{"num_hidden_layers": 10, "n_experts": 32, "experts_per_token": 2, "d_shared_expert": 0, "moe_layers": [0, 1, 2, 3, 4, 5, 6, 7, 8, 9], "router_score": "softmax", "normalize_top_k": false, "routed_scale": 1.0, "balance_loss": 0.00218, "lr_router": 0.00103, "learning_rate": 0.00305, "batch_tokens": [16384, 32768], "dataset": "wikipedia_en"}
Below are experts of layer 7 (counted from 0) of a mixture-of-experts language model. Rows are named router (the router's row for the expert) and show model dimensions 64-127. Each number is 128 + 24 x the weight over its row's rms, rounded and kept within 0 to 255. Numbers have three digits each.
After each expert's rows: "mostly gets" lists some tokens that are sent to it at least half of the time. This comes from a sample of Wikipedia text that the model never trained on.

# expert 13
router:142156091117117120093090120132102085173100134091124165151134158097127144150151091151184138173137110149138132182149152129130142119140139111086128117098181134129102095148113141144130156103117121
mostly gets: "fac", "comm", "Rec", "dec", "cont", "requ"

# expert 25
router:124111150135122109167101159123095122101094107135117103160122124137116104158086115120134083129117134114101111148114149130137117114143084152111148089162109130156131126127174159098142092154095172
mostly gets: "—; ", "| ", "Phylum", "–; ", "†", "Family"

# expert 26
router:139092141151101112093161085083149150095142163116142121153095160091138123119063157163097111139089120163132172134140130139135148148114110158107094126092110098171109140142151139115137084107101162
mostly gets: "this ", "these ", "their ", "These ", "personal ", "whose "

# expert 31
router:131085111121126115089189116103118106114142176097105103178088143144185124145081118147122125113091164147139139150112126124113120157106080141150131143078116119136080132135188132142134166108112095
mostly gets: "took ", "take ", "moved ", "taken ", "used ", "make "

# expert 30
router:127127122103144086130124127166111114155138133153159116148127148130124133140177123108135142161148088115137154128142100149095121116100130110113156134063107132114169100117148136094123111126137119
mostly gets: "Lind", "Kenn", "Jenn", "Wil", "Kir", "Steph"

# expert 24
router:123113152137112140174100147111096119117082161147135131108071118140101095161091117076149099144140146102143097165108132099150117120135111144119120131176087099140162158123096119146123141160120108
mostly gets: "—; ", "Coordinates", "–; ", "Born", "′", "£"

# expert 5
router:147127164152096140129135127161113143118164147088146158138103127145112107107144133065132116116121157070140096089150126157153156130162102077140154133151157104105130116110102156171096131122135145
mostly gets: "|", "|---|---|---|---|---|", "|---|---|---|---|---|---|", ";", "|---|---|---|", "=="

# expert 19
router:100080156124127122147122109106140169077118137153105151122121118160133103154106156095141148117147123128135090166165151160102108113149145158106190122168154108142123119128147093077125123094120144
mostly gets: "\n  ", "- ", "Preceded ", "• ", "Spouse", "Succeeded "

# expert 22
router:112105163101152143159143154132190144103190134098171143143153123119103112115143143136111157112109125120106118116188100131124133130116102138136115140101153140136113080142083147122173162148138095
mostly gets: "also", "city", "ities", "people", "century", "ties"

# expert 3
router:123088152147117135136156080072174110147146130149083113135115155119155170151093106152135133103127093134102120119090123103142135169088143143130105129131168154104113159138107113146117097161123113
mostly gets: "who ", "been ", "have ", "has ", "was ", "being "

# expert 17
router:132146140137109111102156087122113127110132172156128145107115135122116120091088137113127136079120131150117152097107110132131152100119119151139162120145133101150131134114193148145152171107116146
mostly gets: "Votes ", "Candidate ", "MF ", "Apps ", "FW ", "Turnout "

# expert 28
router:137141097142157129128120121141132077133160124095122095160126111112141148112165125155125141123181091099159157155154123089113181149146146127140108150134176145113102105128107156187117107127105112
mostly gets: "would ", "could ", "may ", "never ", "must ", "expl"

# expert 23
router:141165116115147160129120157052129154101172130109181157115147159131129119142118116111122119142155126123094110096155145162137101130134117059109153143145085153093153164093097113149124085136139136
mostly gets: "′", "=", ":", ".", ").", "\"."

# expert 18
router:132122132118128154132099123111146113155111107153131126103123098131126122119119156131091181091100104121153101175104147144144094167080158112112085134188171112102144094132149131080156123136150142
mostly gets: "including ", "with ", "include ", "As ", "without ", "among "

# expert 11
router:138086103128128105085158138132131131115160169094123111104140165116163149130087112144122160113140166181160102080092154138107153104161106149114105145098172122131109142112150123090122133147141128
mostly gets: "football ", "six ", "World ", "Championship ", "Cup ", "Olympic "

# expert 29
router:144164096136125133151113160160123149146131095159122138107145124145119127092173090080138091128135140079129110101141109150146139155135128157128176145108115113121103126114103140124142098132143139
mostly gets: "vs", "ο", "medalist", "classification", "Jr", "Total"

# expert 16
router:172129110136151111104130131141135137119085160126092107138156151133136122146134134149143134144151097128115118119133155095149153085144135102107137131096121125112117143123090161068135153158126097
mostly gets: "Un", "In", "\\", "guitar", "For", "Binomial "

# expert 15
router:117121109146122106121117127164113085136098090110103079133138137122108120134178140170152112128078122121154153123153107106140125111130101104106113120078091126151135058117100113149157130162121150
mostly gets: "oph", "Arab", "syn", "Aut", "Palest", "soci"

# expert 8
router:119135136118168113118125138150113147100104124061147098139108136106131133122168175147133151105149141112102146112145104121115095124119170131133103110091156117122084089118086189152081114124158091
mostly gets: "life", "week", "there", "design", "person", "children"

# expert 0
router:130110132159115115107146078127175151138161154133158159106113110134142159142081120146123113134119106138137137160150126126133141125134108177109095116141150099135147095119121158126140075107103181
mostly gets: "The ", "the ", "His ", "Occupations", "Best ", "former "

# expert 4
router:043137111168083149139116110061108135104136112136150128090105142130103133124115129103146124129137112121102091091132119116164131105119128133136124110134164131125145081184147075173148127125126119
mostly gets: "when ", "because ", "where ", "\". ", "When ", "that "

# expert 6
router:119102153113102127187147139120149113122162086102110142163127109126110129118106175114155105106109149115105147120085145130113150175134114104117119136150157095142083109145176152127130112149105105
mostly gets: "In ", "during ", "for ", "At ", "After ", "On "

# expert 1
router:142137141118174108123127148171124100135119113143115116133138162100109091114168130110122124138156078139134157136171100106143094120136131082138124114099093148096142085164146146126117136106188129
mostly gets: "aj", "č", "iy", "ñ", "š", "ș"

# expert 20
router:132165115119150104132133144159166103123122081130161134132138101130129116066152101121072105145150115134127085124160119139091143079088122103129152145140104142091149171115115080094134084089123126
mostly gets: "M", "G", "J", "T", "F", "H"

# expert 12
router:113135103107136131137145139117134114117138110161081145089170139124146144130118132171111124139114147115102094127110148113115111152129166086165156134167116129179135164154115103130133154149148145
mostly gets: "201", "202", "198", "199", "196", "197"

# expert 21
router:154145134120135080101138115112142140117152159144117103127124133128130126143053122139120182094097142124120140117144111129102098087158124098129170115144109136143136150094186087132138158132107150
mostly gets: "$ ", "ensis ", "! ", "Avenue ", "mi ", "feet "

# expert 2
router:123144134126153118120115101141098137153134129113111124140162115122108128128151103134107126138134120134181135126148122113118109114088173090086116138078125113137155094113137131137125129153064089
mostly gets: "New", "pre", "Pre", "Wind", "Air", "sou"

# expert 7
router:079103188140134130151150137107143129112124147122112118128085129127156151133080176121167142092106146182117138107086153086130115141156114124123106120105146126107134161140183095136110129131116122
mostly gets: "He ", "\", ", ",\" ", "She ", "brother ", "leaders "

# expert 9
router:133151108129135153165157151133093125088139078144104163108150125117128164120090099102131115156136144156117140105120135135118107171124151157141095150111097149093110157131089102142116124137159152
mostly gets: "However", "approximately ", "six", "180", "190", "seven"

# expert 14
router:128129108160146103111119153128138130122117142161132115103098143132140126124106105097145119076170156143159145117096100120128142117133161150141155101148110128161140152120196124168153177126126129
mostly gets: "MF ", "±% ", "Candidate ", "Rank ", "Yes ", "Notes "

# expert 10
router:145067167134128102064167130073129078134129166144168134146103127133174108137124147121097129117106169149089144161081126136115083147108106180130137118089125118137094164108114097119150169092123114
mostly gets: "played ", "film ", "began ", "released ", "located ", "moved "

# expert 27
router:100159111116136120113130125139159127154125120123142086145137121149121152103158108169153106156122122128108126114140118132136123123121101134133122149089136133103148111123063152129096121122113123
mostly gets: "All", "co", "Co", "non", "Louis", "Mary"